Experts of a small language model: 7813 steps.
Below are experts of layer 4 (counted from 0) of a mixture-of-experts language model. Rows are named router (the router's row for the expert), gate (a neuron's input weights, with its number), up (a neuron's input weights, with its number), down (a neuron's output weights, with its number) and show model dimensions 0-159. Each number is 50 + 12 x the weight over its row's rms, rounded and kept within 0 to 99.
Before each expert's rows: a language model's description of what the expert responds to; "comes after" lists some tokens at least twice as common just before its tokens as in all text. This comes from a sample of Wikipedia text that the model never trained on. Tokens count by the router's weight.

# expert 11
Field labels and headers in infoboxes, lists, and tables, such as Location, Total, Years active, Country, Votes, Year.
comes after: "-", " |", "\n", "==", "|", ":"
router:39 53 41 42 59 48 28 50 51 52 50 51 56 51 34 73 28 38 53 56 65 53 53 44 73 50 51 75 62 55 73 56 69 52 50 67 59 66 56 68 63 51 54 63 27 48 63 58 37 42 48 57 60 49 47 42 44 66 34 54 53 56 64 67 58 38 58 49 49 57 57 57 43 59 47 52 69 52 56 30 52 57 27 23 42 51 52 80 64 49 51 63 49 71 58 28 35 69 41 49 43 66 43 31 42 60 61 63 29 35 37 39 43 35 50 69 25 48 60 52 67 50 39 25 44 61 66 37 42 64 29 44 62 54 42 43 42 37 45 60 62 57 46 49 55 43 58 46 43 32 30 67 63 33 41 52 45 62 61 39
gate4:41 41 35 50 51 50 66 57 55 45 27 45 52 61 49 58 49 36 46 31 43 26 37 39 48 48 45 48 42 48 51 39 33 59 56 47 49 66 59 42 44 64 46 59 66 49 58 49 42 71 65 34 49 50 56 33 34 61 41 56 53 71 53 38 79 47 32 56 53 71 31 50 55 61 35 65 68 44 49 61 62 45 64 43 29 53 66 45 22 53 46 35 61 46 63 48 50 65 33 65 19 48 71 37 57 57 70 50 36 46 53 49 53 81 46 49 44 38 55 45 69 40 53 31 55 62 61 62 55 51 32 41 82 60 62 44 20 41 51 49 51 55 67 32 52 43 66 45 55 47 57 53 54 56 67 47 43 76 57 57
up4:45 59 49 50 60 62 42 47 50 65 49 48 50 32 58 35 73 45 63 60 51 62 55 44 52 50 38 48 43 45 29 49 52 48 36 54 49 40 61 58 51 45 45 46 39 54 64 46 35 34 33 54 50 33 56 81 74 38 33 64 35 45 33 55 44 55 77 50 64 40 73 59 63 35 51 48 20 66 34 34 38 46 49 64 46 60 64 49 57 46 39 18 57 50 33 53 36 25 52 51 41 46 37 67 41 47 42 55 67 55 19 42 45 40 51 42 38 45 43 56 51 68 51 45 56 61 40 51 34 48 54 47 65 31 37 62 64 69 34 37 25 42 61 69 60 67 54 54 72 53 48 27 39 50 67 60 49 39 45 52
down4:47 37 49 41 55 48 48 33 53 47 34 47 55 53 53 42 56 34 58 38 55 42 66 52 34 45 50 58 55 56 46 67 54 61 37 59 44 60 64 35 56 54 54 52 44 58 38 70 56 65 51 68 52 58 70 58 30 52 47 55 35 63 48 58 48 29 59 66 46 41 50 45 58 27 41 47 53 79 54 67 45 48 11 62 55 27 43 54 57 49 58 45 67 44 49 69 55 46 71 66 29 67 28 37 68 39 09 72 61 52 59 72 59 42 53 70 50 39 41 37 41 29 67 58 37 65 48 42 27 44 59 32 56 59 43 50 48 57 45 47 35 56 63 64 65 40 57 41 60 48 53 37 50 63 59 52 53 56 62 31
gate5:37 71 43 49 53 46 51 46 59 57 47 37 46 66 65 45 49 49 60 58 43 65 43 45 54 55 34 60 33 46 43 42 44 52 75 56 39 42 37 38 27 46 44 54 61 50 48 58 61 38 52 55 46 27 54 40 59 65 38 47 75 42 49 67 58 34 59 50 55 58 64 56 46 59 37 50 59 37 41 42 43 54 61 59 49 50 66 58 55 60 42 40 53 60 33 48 38 57 65 35 82 66 55 34 33 63 47 53 55 42 68 33 63 44 38 50 40 45 35 33 38 66 64 24 41 47 48 55 21 37 12 46 56 36 45 22 34 44 41 58 53 71 58 43 45 59 40 62 41 50 63 63 43 51 51 61 77 46 83 35
up5:83 46 71 53 66 23 59 43 47 55 41 28 48 26 49 60 53 67 53 57 35 47 82 37 38 46 50 50 57 44 57 55 25 64 70 50 41 54 54 60 32 45 42 32 50 36 64 45 39 39 45 49 57 43 44 51 52 57 53 33 41 59 52 40 63 65 66 47 37 71 33 63 42 33 51 24 48 47 48 54 44 38 56 51 70 44 64 40 48 71 42 46 51 64 52 38 68 63 34 57 37 49 65 48 69 33 39 60 33 35 58 45 60 47 47 43 49 69 56 56 57 44 71 51 51 66 52 51 64 63 32 39 53 56 56 34 39 47 41 60 28 58 63 48 57 40 38 44 63 65 53 46 56 29 61 52 66 20 57 53
down5:37 42 56 44 61 55 35 35 35 64 51 49 47 27 56 39 71 40 61 44 58 63 50 63 47 57 38 72 48 53 72 56 40 41 39 39 56 29 36 62 66 36 42 24 61 55 43 77 69 63 57 79 44 66 68 61 38 45 61 50 37 44 40 42 75 58 63 50 26 29 40 66 52 41 51 40 60 46 52 31 39 38 46 63 48 41 53 40 31 43 44 59 50 73 29 40 47 50 52 48 49 38 48 40 50 70 49 44 47 44 24 55 37 45 48 34 63 48 53 57 52 26 53 77 51 47 40 62 58 63 45 72 51 46 57 50 44 42 55 55 50 36 61 20 37 34 35 49 42 57 39 64 31 57 58 45 60 57 49 51

# expert 2
Past participles and -ed/-ing endings after was, is or were, such as used, known, played, handed, derailed.
comes after: " was", " is", " were", " be", " are", " been"
router:52 57 54 34 68 51 42 62 53 41 45 41 45 44 39 70 40 52 48 56 55 60 58 45 71 41 49 70 52 62 55 76 50 43 42 73 66 58 45 70 66 36 32 51 35 57 63 52 40 46 40 57 41 37 48 54 40 67 39 70 46 58 67 46 55 49 45 52 35 45 57 61 42 69 53 48 57 53 55 24 40 37 38 49 46 37 46 62 58 38 68 77 44 61 54 31 37 66 56 34 62 66 31 56 30 57 75 61 42 47 41 31 31 35 75 57 18 53 57 42 63 40 49 33 56 72 64 45 43 59 45 38 58 31 32 43 39 46 43 68 53 48 72 43 57 43 48 46 46 37 42 57 53 48 64 60 44 77 59 39
gate5:52 63 51 51 60 44 38 54 71 40 50 56 65 54 51 63 47 55 55 59 60 44 38 43 38 48 52 53 58 32 31 62 49 48 49 52 54 65 43 45 52 44 55 51 48 53 37 43 43 36 50 54 17 50 61 41 43 36 63 27 51 43 61 52 33 57 43 32 59 52 61 58 41 51 21 54 66 45 50 39 56 39 33 63 60 67 42 48 48 48 44 51 45 60 68 52 44 47 37 47 46 47 37 43 26 64 80 60 55 60 77 54 49 53 52 51 25 59 59 43 59 73 45 52 63 77 56 59 32 40 35 48 53 58 67 52 63 60 48 57 09 48 29 69 30 44 56 44 60 58 80 68 41 81 66 60 52 50 53 41
up5:52 40 52 41 45 62 54 70 50 46 30 36 34 39 58 54 46 21 64 54 27 62 39 62 58 66 50 67 48 54 83 45 17 40 55 60 45 42 43 62 38 27 49 67 42 35 58 47 42 70 30 48 44 48 58 43 45 52 46 53 44 49 43 50 63 61 66 66 44 50 46 36 48 48 41 54 28 65 43 46 25 70 40 81 65 38 57 52 43 51 38 61 72 52 51 63 53 51 48 72 52 27 70 53 67 43 41 66 45 58 37 56 74 47 60 53 41 57 47 46 47 37 59 51 42 18 30 33 52 63 45 56 54 44 39 53 57 51 51 54 53 57 58 48 77 48 57 45 43 65 39 44 38 29 51 56 50 62 60 50
down5:52 38 54 55 48 68 41 37 62 46 59 56 29 56 51 41 63 35 55 43 79 50 46 63 65 42 44 45 47 43 71 52 40 44 50 46 53 35 38 71 45 58 71 46 59 31 33 42 50 53 56 24 37 43 67 49 30 39 38 65 65 78 47 46 55 69 70 53 60 57 61 71 66 57 63 53 46 41 53 42 58 43 48 51 21 33 48 50 78 39 38 48 65 54 57 56 57 49 57 47 57 39 28 45 47 54 77 40 38 44 51 54 38 52 27 43 64 59 54 35 43 31 55 68 47 41 68 47 50 47 60 61 46 33 30 53 23 50 64 63 51 44 60 63 68 47 76 33 48 62 42 45 53 45 61 46 56 51 29 45
gate6:62 55 53 64 79 43 56 25 49 60 41 61 35 42 44 60 23 43 74 40 40 43 51 49 58 51 68 36 55 62 42 37 56 38 63 61 48 47 50 62 53 45 39 43 50 60 40 37 62 66 52 59 60 63 83 58 41 45 24 61 32 68 49 46 59 73 41 54 37 45 56 50 51 48 57 36 59 61 45 10 36 63 59 53 58 40 68 76 71 68 53 61 67 53 57 44 54 53 64 45 71 43 41 52 53 51 42 73 35 44 60 55 30 32 39 44 53 45 51 46 65 47 60 56 58 52 36 47 36 42 38 52 56 34 38 51 54 59 56 38 54 74 38 64 69 45 41 69 50 48 53 52 45 57 59 61 39 43 52 28
up6:69 58 25 73 71 49 36 65 54 50 43 46 38 42 47 71 43 61 58 65 63 64 47 62 49 47 49 45 47 24 50 53 51 53 54 49 63 58 58 32 43 63 29 55 39 56 64 39 62 48 61 38 49 38 54 35 72 58 57 38 39 50 56 62 76 47 51 64 40 85 58 56 42 37 65 42 39 44 52 41 31 57 42 37 46 31 63 38 62 49 33 42 46 77 53 43 40 55 42 51 48 17 44 50 61 44 45 65 50 71 57 52 55 45 52 66 45 38 50 38 41 58 63 66 47 35 54 49 38 60 52 57 53 44 70 52 38 52 41 78 51 61 58 48 34 47 68 55 60 27 45 24 58 71 35 46 49 52 39 29
down6:24 71 42 61 38 31 52 35 45 56 50 43 49 42 40 61 39 51 56 42 42 40 54 56 43 30 46 48 59 48 56 60 35 36 33 56 48 59 48 52 43 44 40 34 57 44 68 40 50 40 41 58 62 40 48 63 39 46 65 53 65 44 45 77 36 56 64 28 56 66 47 68 49 52 39 35 52 41 48 41 43 49 24 65 40 57 70 36 61 59 41 45 43 58 40 62 54 31 44 68 27 63 59 65 57 55 52 45 81 48 64 54 40 26 49 41 56 41 44 31 44 58 67 50 62 60 18 34 61 85 45 61 64 71 69 57 43 50 36 62 44 57 30 49 33 40 55 45 48 63 49 60 50 32 36 49 36 44 56 57

# expert 7
Inner digits of years, especially the 9 in 19xx, plus middle pieces of names such as Al-ber-ta, Gib-ral-tar.
comes after: "1", "2", " ", "9", " Al", " N"
router:55 68 40 40 51 49 30 55 69 55 44 40 61 37 30 63 39 47 57 54 62 73 54 55 52 41 44 81 57 63 61 90 54 53 44 58 54 62 38 57 58 52 36 65 52 68 53 60 55 50 32 41 52 66 44 32 49 61 51 63 67 68 50 55 58 59 49 43 41 32 65 56 37 48 40 49 62 47 64 50 46 52 42 32 48 51 43 69 52 44 45 59 49 50 54 39 30 70 45 43 42 65 35 43 31 76 49 67 36 43 39 30 40 39 55 56 45 52 67 33 51 36 40 46 59 71 71 40 64 65 57 36 76 31 41 52 61 38 31 57 52 47 59 47 71 28 53 47 54 49 25 63 59 46 59 48 40 63 44 45
gate2:16 53 50 54 55 46 51 74 34 54 59 73 63 34 32 74 55 58 44 70 46 66 48 51 50 62 72 57 54 50 53 45 42 46 45 53 45 47 55 61 40 80 54 61 57 48 64 70 57 31 54 55 31 62 27 65 55 50 56 51 34 52 26 62 54 61 55 46 55 63 81 37 57 37 54 55 36 57 40 60 53 27 44 49 50 55 61 62 43 36 57 77 47 53 47 50 67 65 44 41 36 52 54 31 58 49 56 48 58 56 39 52 69 28 68 42 64 45 51 47 55 78 45 52 45 41 47 53 63 55 61 42 55 58 50 58 38 71 61 53 53 40 52 56 59 46 72 47 60 67 38 61 75 68 32 49 55 55 51 71
up2:56 46 54 44 50 66 61 44 45 71 58 69 70 48 36 49 47 58 08 68 54 54 52 78 46 22 63 44 43 57 43 47 48 53 38 56 43 36 49 79 57 39 45 50 51 45 61 43 45 41 60 53 64 66 36 61 63 73 57 52 74 56 57 45 60 34 39 42 39 36 56 55 53 51 45 50 40 66 54 37 50 47 52 62 48 29 46 74 43 37 58 48 50 58 55 40 43 55 39 55 66 57 73 56 74 50 47 53 73 55 55 77 57 54 44 50 45 69 54 36 53 49 43 40 67 44 30 39 56 56 66 50 62 52 26 57 18 41 42 60 38 63 35 57 64 65 50 44 41 52 68 42 53 56 55 36 59 41 29 38
down2:47 51 41 62 55 46 44 54 69 33 55 46 45 42 57 41 41 44 63 26 53 40 49 73 38 49 42 43 47 51 49 55 45 38 47 59 34 59 43 53 46 33 44 66 59 41 61 53 50 70 44 51 45 45 52 41 41 64 47 63 61 35 48 34 41 37 59 61 61 54 59 44 77 52 66 46 48 51 50 58 56 39 38 85 49 43 51 49 51 51 42 59 39 43 81 40 46 49 32 31 34 49 53 69 54 24 55 61 64 41 57 64 82 52 33 39 76 36 62 42 64 59 71 57 50 48 48 37 73 51 33 61 52 84 46 45 58 51 64 43 37 54 81 57 48 63 71 43 58 58 38 48 49 65 50 30 27 59 55 65
gate3:43 54 55 51 71 78 64 59 75 71 25 29 55 54 48 48 50 59 44 38 64 45 53 40 72 52 45 40 33 43 40 51 37 61 29 46 48 58 48 49 56 31 47 53 60 72 49 60 60 49 53 54 45 57 53 39 71 64 57 61 61 63 60 53 53 36 72 66 63 35 63 33 54 55 48 54 29 64 39 37 38 63 56 54 27 47 34 55 59 43 37 69 43 42 43 56 46 56 29 48 66 40 79 47 66 61 56 60 31 42 53 59 57 47 46 49 40 72 63 79 45 35 53 55 61 43 61 65 64 48 47 37 66 44 41 45 50 26 72 43 46 47 52 56 36 24 46 70 33 44 51 34 52 63 57 51 54 49 59 40
up3:57 45 64 46 46 31 49 51 51 53 69 57 45 63 64 63 30 70 44 71 47 54 41 32 60 25 41 26 49 27 63 33 40 42 53 62 50 43 47 51 60 63 63 52 57 25 55 41 72 31 49 35 54 49 57 58 18 47 54 21 54 38 52 45 53 49 32 27 28 49 22 64 41 50 52 56 57 40 48 64 48 47 23 50 43 41 53 27 44 44 38 58 43 55 46 43 71 44 44 61 48 55 60 54 54 52 38 28 51 54 48 63 49 53 55 36 37 35 43 32 59 52 28 53 68 25 40 30 33 58 37 42 39 46 59 64 47 61 53 38 52 37 63 40 47 44 38 47 64 55 36 44 51 40 41 52 36 34 44 52
down3:45 38 43 48 46 39 45 53 32 63 66 51 72 75 51 64 27 60 57 69 57 50 32 31 38 50 47 45 44 57 57 61 48 28 44 67 59 36 43 39 37 68 47 35 37 63 40 33 55 40 41 40 55 72 37 40 60 69 47 43 41 59 42 52 38 54 46 40 52 44 67 42 44 54 63 58 51 67 50 47 37 38 60 42 39 41 58 44 44 49 45 53 40 49 18 51 28 75 67 51 61 32 44 51 57 45 61 45 39 33 39 47 42 74 50 75 44 36 65 33 61 66 46 49 63 58 50 68 56 35 40 40 60 43 44 18 33 41 48 58 64 57 50 60 32 61 65 48 41 58 67 66 39 38 56 55 55 58 60 24

# expert 17
The word the, especially after in or of in set descriptions like commune in the, plus paragraph breaks before headings.
comes after: "\n", " of", " in", ".", " to", " at"
router:52 63 49 26 67 51 33 62 51 45 45 36 53 33 44 64 36 59 61 47 51 61 44 49 74 46 35 75 49 47 62 48 60 51 32 62 62 50 40 57 51 47 34 56 56 60 58 58 57 25 35 49 52 61 51 44 56 50 47 45 69 54 52 74 60 55 63 46 39 38 71 52 39 48 38 50 55 37 62 38 34 55 41 46 49 66 47 78 45 61 47 65 46 67 76 35 56 64 39 44 46 63 41 44 31 70 41 50 41 47 47 25 25 41 65 60 44 56 63 44 60 47 37 33 48 81 64 41 47 60 31 49 59 30 25 53 38 46 42 64 58 52 44 46 66 44 69 53 48 38 54 62 57 41 68 61 22 59 61 32
gate1:65 53 60 51 63 58 48 55 33 38 63 63 23 53 30 49 25 57 47 48 67 31 57 54 55 55 55 54 46 51 52 46 51 54 76 41 58 46 55 59 61 45 39 37 72 51 49 56 53 64 43 52 61 49 32 52 57 49 40 75 47 42 65 44 47 33 53 52 37 30 43 60 57 67 73 66 51 45 60 32 57 62 42 53 28 60 40 52 60 41 59 57 59 47 39 49 57 64 56 45 30 38 68 39 51 57 63 57 58 33 76 47 39 57 31 47 25 13 35 34 48 60 58 61 58 43 56 30 49 61 43 63 46 32 40 58 48 57 36 63 33 32 51 60 46 30 33 49 53 63 47 70 59 31 31 59 26 52 54 52
up1:37 62 68 48 57 29 40 45 49 63 51 61 43 67 48 50 40 39 33 60 36 72 58 58 45 54 38 40 44 44 63 48 57 29 48 64 60 50 25 49 48 51 59 44 44 51 33 39 58 51 51 42 56 51 54 42 47 70 49 30 61 40 47 42 51 47 42 22 65 48 30 46 53 45 14 53 39 50 48 64 39 45 45 56 48 55 21 47 46 37 56 31 18 50 33 73 67 65 64 48 63 58 64 80 52 57 66 40 56 52 52 55 44 61 60 51 39 49 46 42 35 44 46 63 44 32 56 46 56 38 59 54 35 38 50 21 41 44 57 68 63 73 37 33 40 54 46 49 58 64 39 23 38 54 34 44 71 41 50 39
down1:42 70 37 42 54 49 38 58 46 25 47 47 38 48 52 46 51 50 55 61 38 52 53 33 62 24 42 61 53 46 59 55 24 67 38 35 38 53 55 52 51 60 40 59 64 71 32 66 60 54 59 52 48 64 40 62 49 36 45 25 49 45 40 58 56 40 58 40 66 52 53 41 40 27 46 62 50 56 61 73 47 46 45 40 48 59 58 69 54 44 57 25 39 29 56 57 70 62 31 43 58 45 40 43 75 54 36 51 57 62 56 38 52 56 66 43 44 37 59 55 45 46 52 48 18 60 55 45 71 45 53 54 66 27 36 65 30 51 32 31 54 78 52 75 59 51 39 50 59 58 37 45 65 44 37 39 22 53 64 65
gate2:53 41 23 51 55 64 44 48 72 49 75 73 55 57 62 68 56 41 40 66 49 42 44 70 35 33 70 44 46 56 59 40 23 44 54 50 62 52 65 51 60 39 69 71 35 72 48 62 50 47 39 67 33 58 27 26 50 29 44 58 60 56 36 40 69 46 34 40 46 67 56 46 46 53 54 46 37 53 55 38 43 29 33 56 56 60 46 35 53 35 39 56 49 59 44 54 67 49 46 66 62 51 26 53 64 60 56 42 38 47 49 60 44 53 49 43 30 69 43 57 56 55 38 42 78 40 43 38 51 49 42 70 55 40 42 34 49 52 71 51 31 62 50 61 58 31 32 42 55 33 57 52 73 55 46 45 38 39 32 48
up2:48 56 61 43 46 55 64 57 55 48 52 49 38 79 47 37 57 61 58 51 28 56 40 65 59 63 42 60 29 75 57 66 59 54 56 60 41 27 50 34 46 45 36 46 29 61 42 58 43 39 48 43 50 65 53 47 63 60 35 57 59 36 55 57 55 56 74 61 65 41 71 62 60 30 45 67 61 62 32 75 64 37 56 46 45 35 44 51 74 38 54 68 31 63 61 34 37 51 60 63 43 55 58 49 51 65 59 62 49 66 37 30 51 58 53 69 56 45 37 51 45 47 44 44 28 26 25 32 41 36 39 48 69 50 43 52 41 23 43 58 54 49 35 52 54 36 39 30 33 56 34 43 59 47 63 46 72 50 49 50
down2:37 54 67 61 47 44 48 64 41 67 63 59 45 49 59 51 50 70 46 71 45 57 32 53 72 48 56 57 45 58 72 56 34 55 45 39 38 45 64 59 53 38 53 58 25 50 56 49 44 40 41 55 54 39 56 25 52 70 47 46 21 65 60 60 41 43 49 31 39 45 39 75 68 41 50 47 83 36 70 46 46 60 89 68 62 60 41 46 63 43 47 39 55 35 62 45 61 36 68 41 68 33 37 43 37 58 63 46 30 40 47 33 48 39 36 61 49 31 38 36 48 56 60 58 57 58 34 35 42 47 53 56 64 43 45 51 56 66 35 55 53 48 52 56 47 35 56 54 32 52 51 47 68 33 41 65 43 72 54 41

# expert 22
Periods, commas, degree signs and pipes right after digits in coordinates, figures and tables, such as 45.67″, 81,306, 2018.
comes after: "0", "6", "7", "4", "5", "8"
router:40 38 48 34 64 50 31 63 53 52 46 31 55 49 39 69 44 45 62 46 50 51 54 39 56 36 45 56 72 57 53 58 72 46 28 59 57 69 40 61 56 28 38 69 46 48 65 72 56 46 38 53 57 52 45 38 57 63 42 49 48 60 64 65 53 51 55 41 24 42 64 56 43 62 45 42 50 46 64 45 31 52 36 40 45 48 51 51 58 46 67 63 53 60 66 30 34 53 41 42 36 63 45 40 30 65 55 51 53 44 18 32 34 48 65 58 30 54 70 50 50 38 42 36 53 58 73 37 39 53 27 56 66 40 35 42 45 35 34 82 59 50 50 39 67 49 67 58 50 43 51 74 61 31 58 72 42 69 51 38
gate1:31 62 73 62 72 61 25 48 48 49 36 42 71 47 56 48 55 67 57 57 50 63 53 45 66 69 53 46 57 20 69 65 51 63 35 67 44 50 60 48 65 57 48 58 50 32 81 59 53 72 33 57 37 37 44 29 39 44 51 49 48 59 40 39 59 40 69 63 41 40 62 55 53 51 39 50 46 48 70 59 38 39 51 71 57 56 44 55 25 60 62 45 45 58 52 28 54 55 46 55 57 49 48 49 39 65 46 62 33 31 52 40 47 41 55 48 52 47 54 67 27 48 60 46 75 26 48 51 40 44 63 56 47 66 56 60 54 40 64 57 34 26 52 64 65 49 44 50 56 39 61 35 53 69 25 60 33 42 70 52
up1:54 58 69 42 60 43 42 44 60 39 30 44 47 52 41 19 51 62 43 57 53 47 53 38 37 31 26 47 54 45 61 42 48 63 25 58 57 69 54 64 46 49 62 65 69 37 68 69 28 56 51 51 36 51 40 65 23 49 44 55 42 36 74 56 53 69 43 69 43 61 44 65 54 43 58 66 44 26 47 53 39 47 48 54 62 55 62 66 67 51 67 39 43 38 46 42 42 47 39 50 56 54 47 41 31 37 46 56 46 32 71 58 54 41 61 66 60 44 57 66 41 42 64 42 30 54 17 52 36 42 27 50 43 66 60 51 39 75 60 58 29 44 63 35 52 39 55 69 41 59 60 48 48 55 35 45 32 40 52 36
down1:38 36 62 39 46 70 48 47 55 40 61 64 62 57 34 57 24 37 58 33 56 45 58 75 46 50 54 55 49 35 70 53 61 51 43 46 51 25 55 55 41 20 46 61 59 41 36 49 41 36 47 77 32 49 59 52 64 64 52 66 62 69 49 36 49 65 66 51 59 57 67 43 59 66 68 65 34 30 59 54 39 58 64 43 53 73 38 52 39 48 45 59 61 28 69 52 24 35 50 45 44 37 53 53 43 51 42 66 44 57 44 62 61 47 63 34 45 60 52 37 37 41 45 52 27 54 46 35 44 44 45 49 45 41 58 55 47 51 41 37 63 48 53 55 49 56 32 38 27 38 47 22 84 45 58 51 43 70 36 37
gate2:39 44 38 43 34 30 63 51 44 49 36 60 72 27 43 60 42 46 37 53 61 40 39 61 26 44 42 33 69 57 49 42 42 46 40 17 50 50 58 67 68 47 84 66 45 37 53 41 62 39 53 59 47 47 51 50 68 57 33 46 30 31 47 51 41 60 34 53 37 34 70 55 63 73 53 57 58 50 51 50 47 52 42 40 54 50 31 49 60 60 45 63 48 63 61 34 48 68 46 47 38 43 39 65 50 73 44 73 61 41 53 52 33 61 38 52 41 63 31 66 57 53 50 66 50 27 49 42 67 49 49 56 53 55 44 40 44 34 30 46 35 49 75 17 46 55 47 59 51 55 68 30 58 60 59 62 53 48 56 51
up2:74 47 37 62 45 41 46 56 29 66 61 48 34 56 58 60 42 48 51 52 23 68 55 46 62 53 54 47 48 54 34 50 75 65 62 46 46 60 63 49 46 48 34 37 50 73 42 38 47 33 69 54 50 61 52 29 34 35 64 37 63 90 67 67 69 50 48 55 60 64 50 40 48 38 33 26 51 40 46 48 47 32 67 40 58 55 46 66 38 41 70 36 41 24 36 57 44 47 40 56 53 54 66 33 52 57 35 55 40 58 48 35 34 59 53 62 44 32 35 52 32 34 70 25 43 57 49 61 49 50 49 56 62 50 57 59 64 48 62 62 65 37 47 71 56 63 62 37 60 74 40 48 43 47 59 45 48 51 51 51
down2:25 40 59 52 53 39 28 35 50 52 58 55 56 41 45 42 53 53 64 65 51 60 38 40 35 68 57 44 42 47 35 55 62 51 44 50 45 58 58 54 68 53 56 59 61 44 63 37 41 29 42 59 43 55 63 53 52 70 47 57 66 69 56 42 60 73 47 46 25 59 40 28 50 61 61 67 45 62 44 41 77 48 29 48 45 77 66 18 60 62 55 41 42 55 45 42 67 32 49 49 62 38 18 45 52 65 38 61 35 39 55 44 53 39 50 46 41 45 34 41 45 25 53 68 56 45 78 37 43 37 57 68 48 51 40 51 46 41 52 37 37 50 48 54 46 52 48 57 47 30 57 37 52 43 84 51 41 24 48 37

# expert 16
Place-name words in addresses and locations, such as New (Hampshire, York), York, Angeles, Island, -shire, County, University of Wisconsin.
comes after: " of", ",", " in", " New", ":", " South"
router:48 54 33 45 50 66 30 60 65 62 28 41 71 41 28 69 26 54 45 59 62 63 62 57 67 45 35 67 50 69 70 58 60 38 28 51 58 65 40 56 62 54 40 71 38 47 60 64 48 40 30 64 65 62 47 48 43 58 36 43 70 71 50 51 52 52 51 54 36 52 60 50 39 59 35 51 65 38 55 53 40 50 45 53 46 55 58 60 42 37 60 71 61 52 68 32 48 70 50 35 40 54 47 52 32 74 42 69 44 43 31 52 42 38 67 62 28 52 52 46 48 46 41 41 44 67 65 27 65 53 52 55 66 32 36 43 40 40 34 66 62 40 68 42 57 33 50 56 42 38 49 73 57 52 52 56 53 62 60 35
gate4:61 45 61 59 40 40 45 36 55 39 47 48 73 57 45 35 54 29 58 60 70 41 62 78 55 56 51 28 55 54 63 55 47 60 49 57 74 64 55 52 54 48 47 58 45 44 49 55 20 36 58 51 51 61 60 60 64 59 34 57 57 45 60 50 34 22 58 57 34 86 38 69 40 31 64 53 25 51 37 48 45 50 45 41 51 48 65 38 42 37 50 55 60 42 72 49 47 60 54 58 32 52 59 54 38 48 39 46 46 60 25 27 46 52 55 52 58 41 57 50 44 62 54 45 43 60 52 40 27 33 44 50 51 50 50 61 41 28 24 42 49 51 62 30 29 41 36 38 71 45 58 68 63 71 41 46 57 34 43 72
up4:74 49 53 38 57 44 42 48 43 64 51 54 44 30 34 64 27 52 59 52 45 35 30 57 60 40 56 42 68 42 51 43 48 68 66 63 34 50 54 59 28 46 49 44 49 58 34 66 55 70 58 64 68 57 40 48 67 41 56 46 44 54 51 34 66 54 35 64 57 87 57 52 50 25 53 40 36 52 46 59 51 52 69 52 55 42 58 66 40 55 44 47 53 57 60 59 41 64 41 46 38 57 69 54 49 54 36 62 59 34 29 62 49 61 55 56 60 48 52 54 66 57 56 36 64 29 54 43 49 64 57 65 54 31 59 46 45 58 36 54 47 87 49 27 65 18 62 67 50 74 43 45 46 35 31 48 58 35 45 30
down4:45 35 51 30 24 51 35 61 52 60 70 51 42 60 42 56 54 35 64 45 54 53 49 53 44 48 39 27 41 30 39 32 39 37 56 23 46 62 64 37 11 55 41 46 38 46 36 65 45 64 37 75 59 29 63 61 61 55 56 59 41 42 44 58 53 48 59 45 54 47 51 43 60 56 58 36 49 57 38 32 56 57 64 33 60 52 56 26 47 42 37 68 62 53 53 45 69 24 50 60 60 65 65 25 53 47 65 45 53 30 50 52 47 40 68 64 45 59 43 40 67 50 44 62 64 48 61 54 44 38 44 35 50 57 26 37 53 45 56 66 36 46 53 50 36 47 54 54 75 62 53 53 36 32 45 58 68 42 74 48
gate5:51 64 80 48 45 42 43 66 39 63 52 56 49 32 46 60 48 44 43 52 57 50 65 41 84 62 59 55 51 22 47 63 44 43 62 62 48 31 47 18 49 72 51 36 60 40 71 20 70 73 47 51 45 55 59 51 62 52 64 49 67 75 51 43 62 62 53 56 37 57 52 54 32 41 29 53 49 55 59 45 67 54 48 58 46 59 57 42 62 56 38 54 45 51 39 39 38 52 34 29 39 39 60 52 45 66 43 50 74 38 61 53 53 62 49 47 30 68 63 37 42 23 66 35 59 68 63 48 58 42 53 37 57 50 28 45 46 32 56 37 53 49 39 76 63 42 43 56 63 42 62 64 45 62 57 51 59 40 56 49
up5:61 65 52 47 36 57 36 44 47 53 47 54 63 25 58 38 54 28 23 44 37 71 43 40 57 54 75 44 71 55 51 42 43 33 60 37 33 45 51 38 41 38 36 59 67 61 60 12 48 45 43 61 27 55 67 51 42 30 32 56 64 61 55 48 45 47 51 73 42 36 41 57 43 51 43 41 39 61 45 34 55 39 51 66 61 66 58 47 43 51 52 47 36 53 49 29 54 49 46 33 45 47 63 53 70 59 24 53 62 50 38 50 53 52 38 52 50 54 36 50 49 15 69 34 56 69 52 67 51 43 60 47 65 31 34 64 42 50 54 62 36 54 54 38 58 36 64 67 73 57 52 44 47 56 59 49 60 33 68 45
down5:55 45 67 47 47 42 47 38 50 42 37 50 49 46 50 53 52 48 42 45 47 40 47 27 39 43 67 40 74 48 39 54 62 48 51 54 25 25 69 42 57 53 43 30 54 43 54 58 70 45 60 52 41 45 32 48 37 63 60 33 41 54 51 35 40 61 51 42 64 43 49 41 53 41 70 53 49 50 64 52 47 35 66 51 70 23 48 50 53 68 31 53 59 30 40 37 32 66 58 45 60 51 50 56 46 36 74 44 59 44 89 59 42 60 41 49 34 63 51 40 41 25 75 46 63 38 45 56 64 54 61 40 61 56 62 49 26 44 57 36 60 69 68 53 49 79 46 62 55 50 52 40 38 31 57 49 56 71 78 46